{"n_layer": 18, "d_model": 128, "n_experts": 128, "experts_per_token": 4, "d_expert": 32, "d_shared_expert": 64, "activation": "squared_relu", "moe_layers": [2, 3, 4, 5, 6, 7, 8, 9, 10, 11, 12, 13, 14, 15, 16, 17], "router_score": "softmax", "normalize_top_k": true, "routed_scale": 2.0, "balance_loss": 0.00617, "balance_bias": false, "init_std_router": 0.00706, "lr_router": 0.00132, "vocab_size": 2048, "norm": "rmsnorm", "norm_eps": 1e-05, "tie_embeddings": "early", "optimizer": "soap_variant", "lr": 0.00694, "beta1": 0.95, "beta2": 0.95, "grad_clip": 1.0, "batch_tokens": 65536, "seq_len": 1024, "train_tokens": 389100000, "steps": 5938, "dataset": "wikipedia_en"}
Below are experts of layer 9 (counted from 0) of a mixture-of-experts language model. Rows are named up (a neuron's input weights, with its number) and show model dimensions 0-31. Each number is 500 + 50 x the weight over its row's rms, rounded and kept within 0 to 999. Numbers have three digits each.
Before each expert's rows: a language model's description of what the expert responds to. This comes from a sample of Wikipedia text that the model never trained on.

# expert 23
Sports competition terms. Sports words in athlete and team articles, such as football, League, Cup, Championship, national, and name endings like All-Amer-ican.
up0:491462471508538507509551402448468492483556560551527504546570505642524479540574580528514578518512
up1:578490444468451506519577429437460464430431537473555472448471362532483571502463472387546584484521
up2:556532520415474561487592578532426477564456421502552519470573392565460383573513496584606519459482
up3:514519539527584456484643505548558404519592419514486490550534454482454557500459515525537501468536
up4:517488519593582562443552491546523517445473517465517443596558462478513492489472509481520536368497
up5:535475541530469447420500505533486493386544510440478489574487624542473513441480575494475481480519
up6:456536479496449550504532474579495498485574523531463412556540353486523476522587457515456559429482
up7:468458411504442455489550420462502504529442460471549480638497491463498540505513489526574420429487
up8:547476449561455489509509601404526448569496492527504476493458515513443576547472407423605474542494
up9:480571422469607587481500440596449505480550409508457568387441497615500593510485494590496514462485
up10:551503472433484467408531390520568483535561501458442509478564461532491510530417486499588523533411
up11:522419519452480604557505582511505525530506528506472394453391549616502531561464434514486546450579
up12:444494516507528533456567421542460548553572447383467517524430514494538508482467585541455493524489
up13:526538513495423441531530476546473512496473516537490399530548468566436477546487554455495582482474
up14:458512477440548511534535519510536482526510574458429436474514442558578491505553448461452503527513
up15:468472507525489482540566492486511471513540578436444474517559402463521460498435414539498530426471
up16:391458417450540569482525496452504519499588486453446398479564491443496612486508463468567515511489
up17:488532411472628537551517445509579542529547531502422557500592508550631520569502487457558502512417
up18:504499511503467552528547473565486387476599561438476500517434509504460460518426453493478483487523
up19:472433440402603499465542493494569529570497536502443502540558485445527532516435483529555411523451
up20:508550453538525566512499402527552479493469496524505478536587525480429501577484471531536557551480
up21:500534455444544499581550481547478483516526563451422540600480542464572567580531481465528523488532
up22:503508506502424552521601539546498499579450503554538502419568540491511503551468533571530530452441
up23:441512389493511538462526490578522464465504521541498482579494369619527536477556542494504434480430
up24:510499493509509598450524482531516395502576462496426432526429532563568523569580465444502494581501
up25:489490451599463577433584508521518408583475460486417538499529566563454543598480564465592502361476
up26:494538473481518521439555484517583523471571525507493563547597478496560529392450460416491503488557
up27:477421502471472506563551478501419534549450577545519500536477443534479549529398483429492485458560
up28:492559468491498551519552408521550531489557406443474551481500437519542497486496562575580500543471
up29:469433460458461444526500500504447483462543504551524588486448448648490501528479458496620468562441
up30:520492496486427577514553553524455517606477438452494499435517444496498544546531501612566531467514
up31:421415579555528532446471494492502491499501402559469490467510523542519429509539407429477424531523

# expert 16
Institution names, place directions. Connecting words and directional pieces inside proper names in tables and lists, e.g. University of, at Chapel Hill, North, South, United.
up0:447464458493524516413523460578514486540558513450502453455465571539530494492506526542419619448529
up1:532522567462608518452560533409399462536430542522556511585557499516451514518544524441498571442500
up2:609567443510511390489579504518490587468524584448482525570524530447537465539479433440515478514461
up3:607394462523537359524420516605451524484617489442564562479490508506578477461552532451415602485482
up4:569505424502494533483598484500408558556492567459510518555574497373584576414493527403479521521514
up5:483496535508512454455600493555471531491489485434522506493487439608543511435407538481526514485615
up6:515434551539555554512490513524516429518524399551481396490504504499544532486485485489509502500406
up7:590546541569503440434516488417521571628509540435523534439461489510609564498454477557484517487433
up8:493494513509530499505552448562500438475420463468499488591481514478476489512531603521459523396482
up9:535431431503532510559520371490572649518549463539471525479535462499507612508544500462503522556472
up10:545536547458502433409517423538503546567497587539483473535524458535481467450471486495506500508459
up11:527455579528507419499505414527536457483544498523470440557481423559488479603523526523422570481446
up12:445610440469482516456497524516557573472578577498483530535484473553526483525470580508492509506477
up13:554510447583551552546465365547449587500456524536483412405499502578550595435552475508498494487502
up14:532457504585550510446554511512471500477514391516492416506525556515458498531531475477506468456526
up15:621504502482508505508412500578471486521500471552542500598542474515482468532420539374462528528427
up16:578488494506537511502590428601503469458492584529552387483530471485548512488496458462374500588520
up17:504473462421514489486510523451380502551513460472441518528552574534481515560526510425511461511553
up18:475406489570580510560503448466467506503493509579483449473451517476553533503464467457496506517369
up19:501424484443537489473510578505486395487532409598547467508510522502554471502478469450481520526506
up20:534462497495464542471489538470376531519502520449550507533579460335530564444530402502471523605503
up21:480515498520609550416512429538538395452555483484475530538524477529478517557540477518451499374448
up22:557455602536483521479576484468527475534519446528523519484423531502475516518500510467511590482479
up23:530467483490565562553610550484535525432550429434517473410527471484528513498456467494574518485536
up24:616519516523618526545508472472570506568569500478478478576536533496519553488454535572520463457539
up25:508451448450450427518439423480559554481457427431447486440587514534546595407440481469512507542489
up26:467478569509530472478558505600484559514467546557518436463424461544506503512452482584578515487495
up27:587439511558562485515576522535514549504544531558575415471551490476553527510555508473416536517532
up28:529450448489492536490575447536437444388546534456508491549534458484430527494545517475472477531406
up29:524446505557520508490549530549528494438528565514547581519557584559444496462478539485521536435480
up30:538497485505519474502483524562560517496464546517488440423534453477540461510512540497432499576509
up31:502452555526578494594512441438514519514459454490539486529548517547551590567458518528403531597499

# expert 20
Greek-derived word pieces. Early pieces of technical or Greek-rooted words, often ph, olog and yl, such as sym-ph-ysis, Ph-yl-um, ch-ore-ographer, gym-n-astics.
up0:490503525470492484513525589544433482480401520449588424507492524579515530527509520545498497569452
up1:447485461527520593563515426544460537442499408493529488465511466584551545522539492539551468550466
up2:496481531500567465516405430451369475472531570439542485451568469544571475409536467607626558535477
up3:423541446532522566517470455604509567438540529499478518607486480505655491518498440489520474410387
up4:468480536568511515492533574549556450483590374466472499497477471440560519485419495522402509470453
up5:524396477476397499482529543509526484534677610505564511492504568459541596474501446530463533486513
up6:391509470532538518519560558545547423493555564499518459544518598468475519468418467532438464511504
up7:463569448577541455521558586480465524568620505508549600548405490497530526563507535503536528496617
up8:432573486461496564440537546607522448513554440471505491549432585488479500504421472484501396488515
up9:474357494448586522469511457530391447495535521518482508545504482481504551577512429552472478418509
up10:476526430537432492429535563480463568471491532475482527524588512627446489419505510481508509486440
up11:464529537527534518523499520476565459525529513450397421605510520477613494426497474514547501526459
up12:500515489573448573503491529542575506590525483489475455472523532575539404432464467518436505590582
up13:478448456596459493545565542536543516501514525541543497533533558487563510476493463545483537552466
up14:548527496532450462513558425516558514522542537479450502587578559532514564437520504551461523522518
up15:476489391509471520413477454561468511439429501562528508468483487541563562461502448602468490530482
up16:465452490490455481533633584519484405578498490462569447476518530461561499448437460541496550489502
up17:468461499534511596544438429515534527470508442514542517485535566536484555557590455499497494470571
up18:456387456467590529498496541559426549486524490462614434512545511486469548499495518541572525464579
up19:419493502527418545425476467496479493561507406564582535528547518504583462625420513450476519576524
up20:478563450505524535418503435516540540470600418456387543535550509451511560555482432476497523522456
up21:482494468483462517548379515565419550517493483584494479464527491528480499481539387484441519563450
up22:538491497529567360457470534556536476449664462471522490504520555452567533487550516582515551474397
up23:435468485543493552452489469596507367583530446548454549540573444502436547492450483459423460406495
up24:516448573491531521501515544494519536558498518489538533612447526470542541474464486554429512467493
up25:482486432530490508450528413666473510447467550481534568478448565459507561504488469522483414547518
up26:598496516602552442510438522513443477557589502468480467566582542473532536481457430529468538577493
up27:502499405512494504443446510549516444582605538437540535538487486543569511597485492540563432474506
up28:519444495475539472552465545607402565482582409581423512450540517618507520517455494484474561542553
up29:443510469580537478561474477604465445469570484510541537593507509581491559533461483549520521499439
up30:481489450479559548424518525594428558474596536431473458433482541421444475544481457445567499559470
up31:445448494487471540472572422521480501449614526553449384506469484550489447484446440502437391504405

# expert 28
Prepositions after nouns. Prepositions like of, for, to, with or by following a noun, especially -ion or -ing words, e.g. cost of, testimony to.
up0:586445479427565397485538518452534557499599488516556513536478484513455521507461478463520503499584
up1:378507458456584545483389520457476439532478583489591485483533424418628472533431492535476467551530
up2:532590466494506563539484449562474507466488478528438556457588479519542506480601549488514436453405
up3:503537462517543436477486437417506557504450483517485452452508504516475559584477551464477560550523
up4:411540461472594520381509509502428468473541480559512455505556457438431502420508467451562400489634
up5:556518465450420611519609441582491446516538534478398467411528434459533466440474503466512561446530
up6:449473518459431577424533517444622444486575516492551488614502490451534409466463455509550476528399
up7:482430482559526564503481436499502431545429520470483419495509475421523511451484455559445540488574
up8:472526556452563552439546458487501456539512548457437552532535539450428384534462476498559564516494
up9:596521439535539484519469506448459480486532516483529547446450414554420453515464587436485501434626
up10:424563497510466498475446482596466555458515548536464469451537455482517548606421526412565495538534
up11:520538473455513475470410549453493515422541453494526533528467467464588447379486494484454481589544
up12:431511482476538452489542388465543530504468535584493413482442418553421495471473555577488577508618
up13:512443567469430484498398406386500500435444537503564515533574485510401435449434463410496477547494
up14:550414497530535542483482532531453454458546518462501476500489449479437439622385438541466514507578
up15:502449486463545548604484540449461441469395464437546500546485467459559490441470380506485539535484
up16:590499540477508486484543516432502507521413419484426454561538449553514461600502444437503458545486
up17:575498461529580528444464417463423493568496457524471492469447457497564396426529401496427387527428
up18:521533382448563477506507617428560580483546478498380449538578520517474520578516434446451442454451
up19:495569555476504463509500442442472426471538496498511476544487516580525469511540522514468608453570
up20:537580398448598444432474503524536508505486445545457486459619467449458453506556541453552472511426
up21:517518488493491537474467468535485495500522515469439511524511454389462484434504481505534455530588
up22:485493409479513557485494457416521504588553497542485554508494508454456444461496551417457426481497
up23:466527420461427549433479436402545556582532477454425491465580482539471450477572503474519611437605
up24:521540513515594495527496417591533461544573497497527500555530567360513482488437531508488562450502
up25:461404526474531482530488552473403484511512457576463413496460475424569430535485420496514560480484
up26:567445503466538516421536477528414519467556491468478540463441427507421465483551517533506502517543
up27:493428469538440470607489516574464548465544378559482511570604485428514607569533537493512481467550
up28:473497420567502496474490443498540563625538454470466523471551409398536453563540486543501459502502
up29:490530499467565570460436459510458384562500529384564531490460443541579460451501490476436554479570
up30:526412449485526566429450461507485576450504490561462512436563424454457456481528472500522431413541
up31:480532508443571505567501533498481362472470605621424501473530436563493595549383488474471553555506

# expert 27
First consonant pieces. Single-letter or short word-initial consonant pieces after a space, like c|ertificate, p|osition, d|ensity, T|itle, vice-c|aptain.
up0:503471562515558525435554501430462588527509504574562451492485508454519512463547420518457537503441
up1:488520433488469465454493558563564550565470457514516471567437532466530464473533480370486481435452
up2:547446482470550465553563440455469472478539556552477522589489525523489542491446520534529490431577
up3:460507508612463495518525542530561445558576480523511580510470425537549522488524520449363444499471
up4:546495537542513511498582517563447436496561448502553441471468449511500459426388491478556532497494
up5:409410522549606520514534496591481572573588438470547466479417495517443507531534510443513477510552
up6:533526494474588583471558539488520537503540558388437522424441439547509549461547497502567481516448
up7:528529423448546526360537424465501498556441483535452527463495436536513454427507544608452403531549
up8:577401505505503487486556476490450472457497529529506469464517527531398584495674449459404449446447
up9:600563446539458492431491489451523526517528514480571436473399448469466554525506452507385523563447
up10:453494518522512512531501609525566463490647522464500567504512469554479535496459492437444490541419
up11:440555453444523500406593575498526503519465464482475430502600548546492618493502455428423481475553
up12:617435567596585542578464512560444541479493482509448549423522480561494492478640501451470427500485
up13:483435529508497518526474494555498548457508507505673511567480484459540515406516596428506460477507
up14:535523470584510500458517433554531498553495492479384600505475503517572477526499487375467470503421
up15:393556508486447474497571512481504495539429546419468439525485398467534480589531556502443570517476
up16:396543508507511527453566513462479530551556500458460426455404450528438566493496511461551436476457
up17:501453391541577510474506440509578556505551490556520640560567499431551503514448491548431493533485
up18:517466496573542474637514498523488470532522562567522506542401463481437590514421474545422496426539
up19:503456519540528551405480489522516518476585510469517519389523499558491506497503471466442547516508
up20:531471474562465423420644571486540547540499528441438460413455501537455560530458403514547490453491
up21:444481471443491470510580469570436560498465415559493471544549519504516562452434615470439561479478
up22:491435505591493530454553444444448516508447516493447442568398517526545524387451510452480512450479
up23:517535530556488556505477476594463525469398495524554485486538501532620569478473498503500514570497
up24:462602452533516541451533488552475474531502487459448556518531464413535589399463516548532460486493
up25:569512432495472471498535496412525478507449466513502368535438533581452468540504553473454533466438
up26:491389538468497398487528506514488522391583503448526483451472465501521589568553428437416475532507
up27:493555561511559542527528444492524512459428568457479434418408536525548479524501521554416473591479
up28:476505504561471541408458411450591545475558478520548429525540584479544583493460460551424494532540
up29:425475563509470505449575497482516520508543482538495526558577477530537432472475503531395453445482
up30:476533552478482588515478454478503556546480525425530495449457416420552473494460526490449473499458
up31:416521514521545410481582455620505455487500436621507531467484419528516533573441468488469498537404

# expert 42
Place and organization names. Final pieces or head words of organization, venue and place names, such as Street, School, Championship, Billb-oard, Record-s.
up0:552501543535595450599491528447479466420475473492469480544486424436576591534515382563517525495525
up1:497476535433535507440429455459459447492501403473483518437562497421548493414498417453485465504601
up2:530437521453426559431597461552564485482513497554570458558545516523482383502387563569542568477515
up3:569474516414545509461561516505507455407549483495520543398463475565575514434568503483546520397510
up4:533530507433548508502460403452548496528552506518496572567579485463556506463474423509468448510482
up5:421414508505491527451465566507443428507431514459448470420556494489386515472480467378529547491556
up6:482421485472549481456486512523573588427569463469480435480504527557583428523531469488506505565525
up7:454573421510562499492516518516513477509494488549460499445519442508439458479485463531474481436503
up8:424429533589490560431521429424470445521410488491476499496478515565507409552408433465446453463492
up9:498437438509483442516549467453511570466541563511529493547433537535431481515462451425547472522423
up10:534519578498486407438629478447561422437535454505506505511520450513412520521513525499599514436446
up11:480559570486486496548548454486519475366495437596483464514571432492501571433511465466434484554488
up12:491463504519477514549497561504566577452561534464542492565430519480514473523509450533572507557549
up13:382562566555510532591522522429532511512491506404522455410569502475510551527500476405518406492576
up14:474432501570502487383511488488510539469592523531428425495538534466445545527530488476468482454449
up15:447481491473594499592544546467438382543468556471480407454462587547526517540483523562533440484448
up16:471476503562527512603500449546497522518523526527495405462448421483485403545467438513581416519484
up17:457500499506544545493516426523604487523476534491532463455530378532505529548541489468452523369442
up18:502572499463483576549554504490554533463473500562536535467474356564523462491489558533392490448564
up19:576442426440550464536532479558444489483461445528453579468534553440556493532553497508511562571352
up20:522491501517428514532500473495439421561452510468412487563459460426513545553432525481532447463525
up21:496396435386474511524512511549487478442524528493515479482539503458522486464405431549522469509526
up22:490416573437374570471539484500403509615495455391456468441525444505510489482494456504526483439468
up23:455501508576514494474431502408504506433480522496494546533542592542579547507527457479595499496503
up24:426534498597465482493537463569511434495528547446568438519437452499497615493539540524545533486584
up25:474496446534546506480539503478571485520451503530495519520473455429500523570485533546516575423465
up26:578458465515474529510594578516575574518508500515604526493570467540469539492452483475530449452536
up27:535492584447558490505471445437457553496546527576538449463479498538495349547518492415488506435544
up28:483439519515532496473469642495436512522483426490450551471453518498536510535514370525584613450493
up29:553496563601508537441607616500527544455513487519539453532487475541519558524540515536542484582467
up30:523532487510542504432559591493517547464550536501507462470550554417506502516614500477460508494477
up31:389488528474598506473545484488504482489548493444409497530473395533470459500519412425434481448535

# expert 49
Institution and place names. Words and pieces inside proper names of institutions and places: University, College, National, State, River, 's in St. Matthew's, -n in Lincoln.
up0:526489521491507501568587575384544486466497464484450507555535465495596527563582373510522572500543
up1:545430480541593564473401528488527531485511566487408500437460488492548532455505525429539488519463
up2:474501475429617512493569482487554487490571490517438537435535572531513502515417437460584575505462
up3:513387522553439464438445521556449505473556482509485368465502491620574508473486569487543576614431
up4:545519473526460546522528493518491460502470536484465463533494410538507472442381396455517613464492
up5:589484522469510452500448562454508470455422536434453370491538478483576537568530459395552505433474
up6:519452416432500569566539503453465546428532535514572481641496484557545474509644424524563511465456
up7:515468442538489576512571507579498524530494465503527444434479490582514572512603542451522511406634
up8:481486467520475405548523516437586515522479488491514463482585595451571562498477457547393539497519
up9:627524455491517417583522471520550490479510500434491585544497580534493600584482505452466568472532
up10:476538449549550509535567615525494455425413436514496438402474446445523527543466485469457597476546
up11:480485472571475474517577484517430500516544542522445403526480510444537479511557479494449538432500
up12:594355384517452550580510432483494530508565575542521498496481557445470597494505460542519539544505
up13:556383506457515499487475454507530607440539427503500509536471503504418514511540506499398484505461
up14:519448444511458473487568424447433515553465522542459382512457489551453452532545473497456562498543
up15:485439517422593504489477535455492607493520445528503461455519506513481406513455429460431495491489
up16:563507471457489532573536524477457500581476492527552538440450514524497487569496464560614472590503
up17:614476441542466583521497475460516546529534479527537489501509464525459613471483533459484469524480
up18:482563486488533499439548391393549557456550496453518537515506438426559503527388495536575484488492
up19:617524467525510511498599557550422521485443584478487486477425500520489472479522377509487513486537
up20:632430583467495569559530515366491600547439500543586465436430459464439495463504484401491498484527
up21:537510446535564523420540464486407480416386440458476382462437553495615412494484455478495592486495
up22:528525474548626511469544546457457523554580504519590468458551546551476520453446460526601477429436
up23:522501493489552536488583523492494516478439535492479437532554528482501508531516533522551495390459
up24:551458493454503629449508472519575524462458544389499403460503402437574476481520444475507510488529
up25:482525422438544636548494524502486489471570509349473460539534509427455513538456590464549504469476
up26:503486597474481537504495547481590474480549494446528498483482507484500355476520591488457526418526
up27:536441561408528536471385515522529499541536539436450539531506557503604450541522510533469511490543
up28:538456459489449536464417551547478520434523515493462517451462451608613529569563509504582577458403
up29:573460458559481504523614513573434559506519446430540561470507584521508532513490520473546451445569
up30:493503447414561552488494518520429548549499432477526532491519476411501492479488513468607517572482
up31:553506503469473551545519396578499529469451525494504539492579421467494536548506535527410481499641

# expert 43
Year digit prefixes. Leading digits of years in dates and citations, such as 192, 195, 201 in (1923–2004), In 1969, Townsend, 1927.
up0:534481435578520421543514377537529521554431473552538517510550522444457528513505582518563442461490
up1:438501486572550464513420545487479502474527510488562381467436461444544547523448490574513492585516
up2:516470548449564471525546398496489511396498425430574425430489420483519501489509536517463467541338
up3:447574536499588606379519496498423478445525496467507527517542488456532488531491489569476417540481
up4:533456495530512520511459493460450497437526500457533513454485398514525506576449493495529529457408
up5:554397556491485617520493501466517567488456559485483507467496509521407467546459531523533484525543
up6:417327546526540551440433524534444419475486484459565455461475507541481459563503498557503482387551
up7:495485456599463509494500347451542398429523534547550485479557482596516538462495584601472580488389
up8:525479469475574500487528403489487539488525528477511518601562391464450580556584537525478393467444
up9:572462539472510470467458402406457500466535460426569543497450564523517569485454569536520516533416
up10:490426526458496594483652532497510547478486438432423596521477509394459573491498466512494598450489
up11:416384515578516523522563536476405489567449545489582532396515557514546491546512549503397500434514
up12:546507407644546594442442389443534575522556512482470346448478530481450519520551454576503419536504
up13:475425454529512493535490533466530504554559515462476470464583516589565525588523476475559470529499
up14:491555508559512492542569474578491419602497513481474532483516484498492492580455460603364519529484
up15:465483492532504535393563493450483553523494465513527469421544543515504459544499426568447527579529
up16:432433506457531595486497464501457467494392450550425469528445434509584437567453473577469526609530
up17:509551418487601599466466582557465410478448547500488456428498440468523474542515480509515471439563
up18:498477510557608478479478511449432488475536559505519429513527477529337562481520491577482610454472
up19:572475490394449540623578502552537578475450445516501528556395420491468505559445492550495511477462
up20:453427545507607539472477484456523504510564457572455491550547542502497514524535520446468393534386
up21:458432459499465576500522634505507472471540515507509395432490569494481456538558504490443464480444
up22:518518440531430435511524503509532548432500512486518497491460459542410521436476546578350450556419
up23:456572448608557538498551516384558498442459484447597547518471491385542534456490443518514507502493
up24:438558537509466521427484406491526505511484388478508529453480499529453506567468522513467544579477
up25:475481487427456463485545405539502474460533497462546551500465453643474524565529545532505496553436
up26:498440386538386372465531503452478488527460501492499486487444513529437459462474532507558577543397
up27:467492497464567488501503431511516529561480463484558495486436479510563520593419546528496496485489
up28:459563578555575504373469517520570515491566465473565455529534429440518457466475503570483433526548
up29:525502497604568559416545557511477556484512549452516522496451443547466435585557510488512426436492
up30:456479515485481579555470562417552452528470543489560528462473475503492558554456531532475442586442
up31:533530515588540528526577437527432588506559555415610469506511498512606585551532464460539522481506

# expert 6
Quantifiers and numbers. Number words and quantifiers before plural nouns, plus word endings completing adjectives, such as several, three, multip-le, signific-ant.
up0:574553439493482576441506493487482451496562487418535506506524496550395541492556530503535530473502
up1:506529512439462495546557487639404467570509474503463452497509452458644466614440451496462491503427
up2:501540452433570532351398446556476489496475498566581487552498537509480498439452451541464547566427
up3:542521405514526526577532462578424379509511560467485452507520501349506541502512451485545443520515
up4:487506453525404554479511434528570494528559523425401546470528440485461559523443523453481493452428
up5:521534465472460528545579428549559496516418441483524541580559456455509519425409500553486545458537
up6:546511516445539613500494504577536436511461512496544484510579436492409516531461530478509451426589
up7:579409517457483476547478457540525502564384511462460572612567442481438564557419509480405538501459
up8:511507576612484491497561456547471494503482525502501396509494510550590415544512498504528512584506
up9:525536497540508609575539494549435500486455497451517500519509427533555522608540461466520482459499
up10:482541395578460449484507485552532507535444392525558532457442579510513424560484520491512480446590
up11:469445498453518514450499552570483526574579594504514603455497383549431508587405526473519485423513
up12:456586389517540467429535498501450478537504369479442538568422412477460495555536499557467529441457
up13:496563492474474475500519461541408472652556506530613532497521483505581478372525485507422442457383
up14:535527522415545514508429468492433506402484453562587553500511456469567580548537457456445531454496
up15:471569459435499497532560406505321518559504445526475486528456432522482483483463534483401568500508
up16:517420532604525488572478563474515435511508461580483544530519407452571548604561539514516429440452
up17:533434500451527550507549445491440530481495398455468587544478471458574438522529431458450483437535
up18:522540584470489618404462521579453505510505535598524443499512500502484437472425451489467488513490
up19:533489396488535582475520565532473492581510488396462491558444367423486503593580445442449491528432
up20:366522468397511531540554506466496469578474463446437517474494544432528494474600576561527530475495
up21:496564433575591500435531352519556567514551466470462531480379365533532507499440577512459381538503
up22:472452537472416537496547553569434467566520386520516470539622452492532582500468442473477441549501
up23:504525473513505486531525535632431456469471542491474528509637509475470535522499455503460446471522
up24:450472460539494544569537460596416442584470501500516507554581497537570448405502516505469511541494
up25:521603551572509463445554441461446588527506462529562484568530429544444506474398492473478504555423
up26:468498402496518502525518544580476475641527474440483485478529415476452520498528515529545516464509
up27:571511550399552446431573499460523443532526521469502476591631548565510488547573540522502457518557
up28:508519404562559553624459475490487406542484565497460524510555506548480544485434513544495520485487
up29:570507553526486503491574485570491534525402510538511482499499457446510508505469423477533597502495
up30:555490508425572575537368460514548598485572545474426422487484497448566540495478519532523539518505
up31:481454502436554466510445487521498509486461450531521393496481435472504482449468385491536522576579

# expert 62
in and il pieces. Short vowel pieces such as in, il and un inside words, especially sim-il-ar and lum-in-ous, plus min in minute.
up0:497411512444582516515533553522412507518527515466439482441564612516410482452473437436516419469548
up1:618493461514452503509512439579434457462441564489490460529492564520451398531511432450460478469498
up2:513448501465488470514505522517502506552567491442566386488605531488517464478398553511403529595527
up3:482444470490566561496486462600513454408476468458505494495484518379503513444429452483489504474539
up4:501502552516501525536569480583440492539448559475542530490467522521480567551482511480444502446593
up5:560450494506505517565525483511487494505550455535512470504501470519621499500520492444492554457461
up6:552451493472535635530489468506442428493512480498550500593527495555544572484514435482530562456470
up7:536527411453589378492461514489487550592469571455521466493447460469463576444529427504512388485483
up8:588422509478481493520427512521518470500494509438499519598455427509550506505547499486450446486493
up9:580439541471481550546501492534485458485529442461583499528464497550481395471565545451379506432554
up10:563466473448540600465392497520444494483490576479447417522494512473503574545447506349560569557469
up11:437443463481553476507586437555436528496526466512408419511480578468508550557536565504516458541449
up12:492495478454426465438515529454421544510534505486606580551511492417518499540499472474466564524435
up13:522369466429494510505453529526361516506538479529533463437599466529464547511486546473423550479613
up14:537494453458428593506548498520463527495516493474570488433479487544525554482424498526544366512467
up15:497443379477488561635494472561497404329522522499521445510441527417483449558535441492475420501490
up16:564489525528515589522477426491462598505559515480477466592529504470501544556504466471531473559495
up17:530513393450511546441505474590456513466540533370485434483554567557478520525531473480424452472529
up18:535459455546587441527462488552462475503558440496455435374498477544568471491467486503514444538616
up19:466558510524497507414582465476434595458478428459467509543484529617469514443423495500495512564479
up20:459461526463509531381591527473450576491606460514533456537604588500538513529511477529472503608532
up21:532403510474512533572496518589471432411451465405542481492545423415502493471543486409493623470495
up22:509497419498495565484522441543460495505546534498539461485512504518516519556561530427544505480590
up23:483520431534397518507477479610544519503469422524463573506539474514542445421478481480365470547615
up24:536461489468479531417529493523462479520485547458524426457543516510502564448388513453499498562509
up25:473483507554415453497623528507478500477517504524552418478488583437549512470471482598453481385560
up26:503440406531535490486533588536361524542501525489449544432503541424551614460490464474541474551479
up27:633558507477511495559557446582497566465548484486402432445492524490426492574498467530513451572466
up28:528462395488498547474480431510541494449548501429538483477604523496480594477462523430510489538504
up29:445555482445468602467517478454515567477524598425555463429463547547453547424545447509425454501533
up30:496456478480422562524583525574569424576508547520640440485481465495426557431413488515482426440555
up31:542471373529420502484631531494565515476421516521508513483517523480480564508625527453432541514514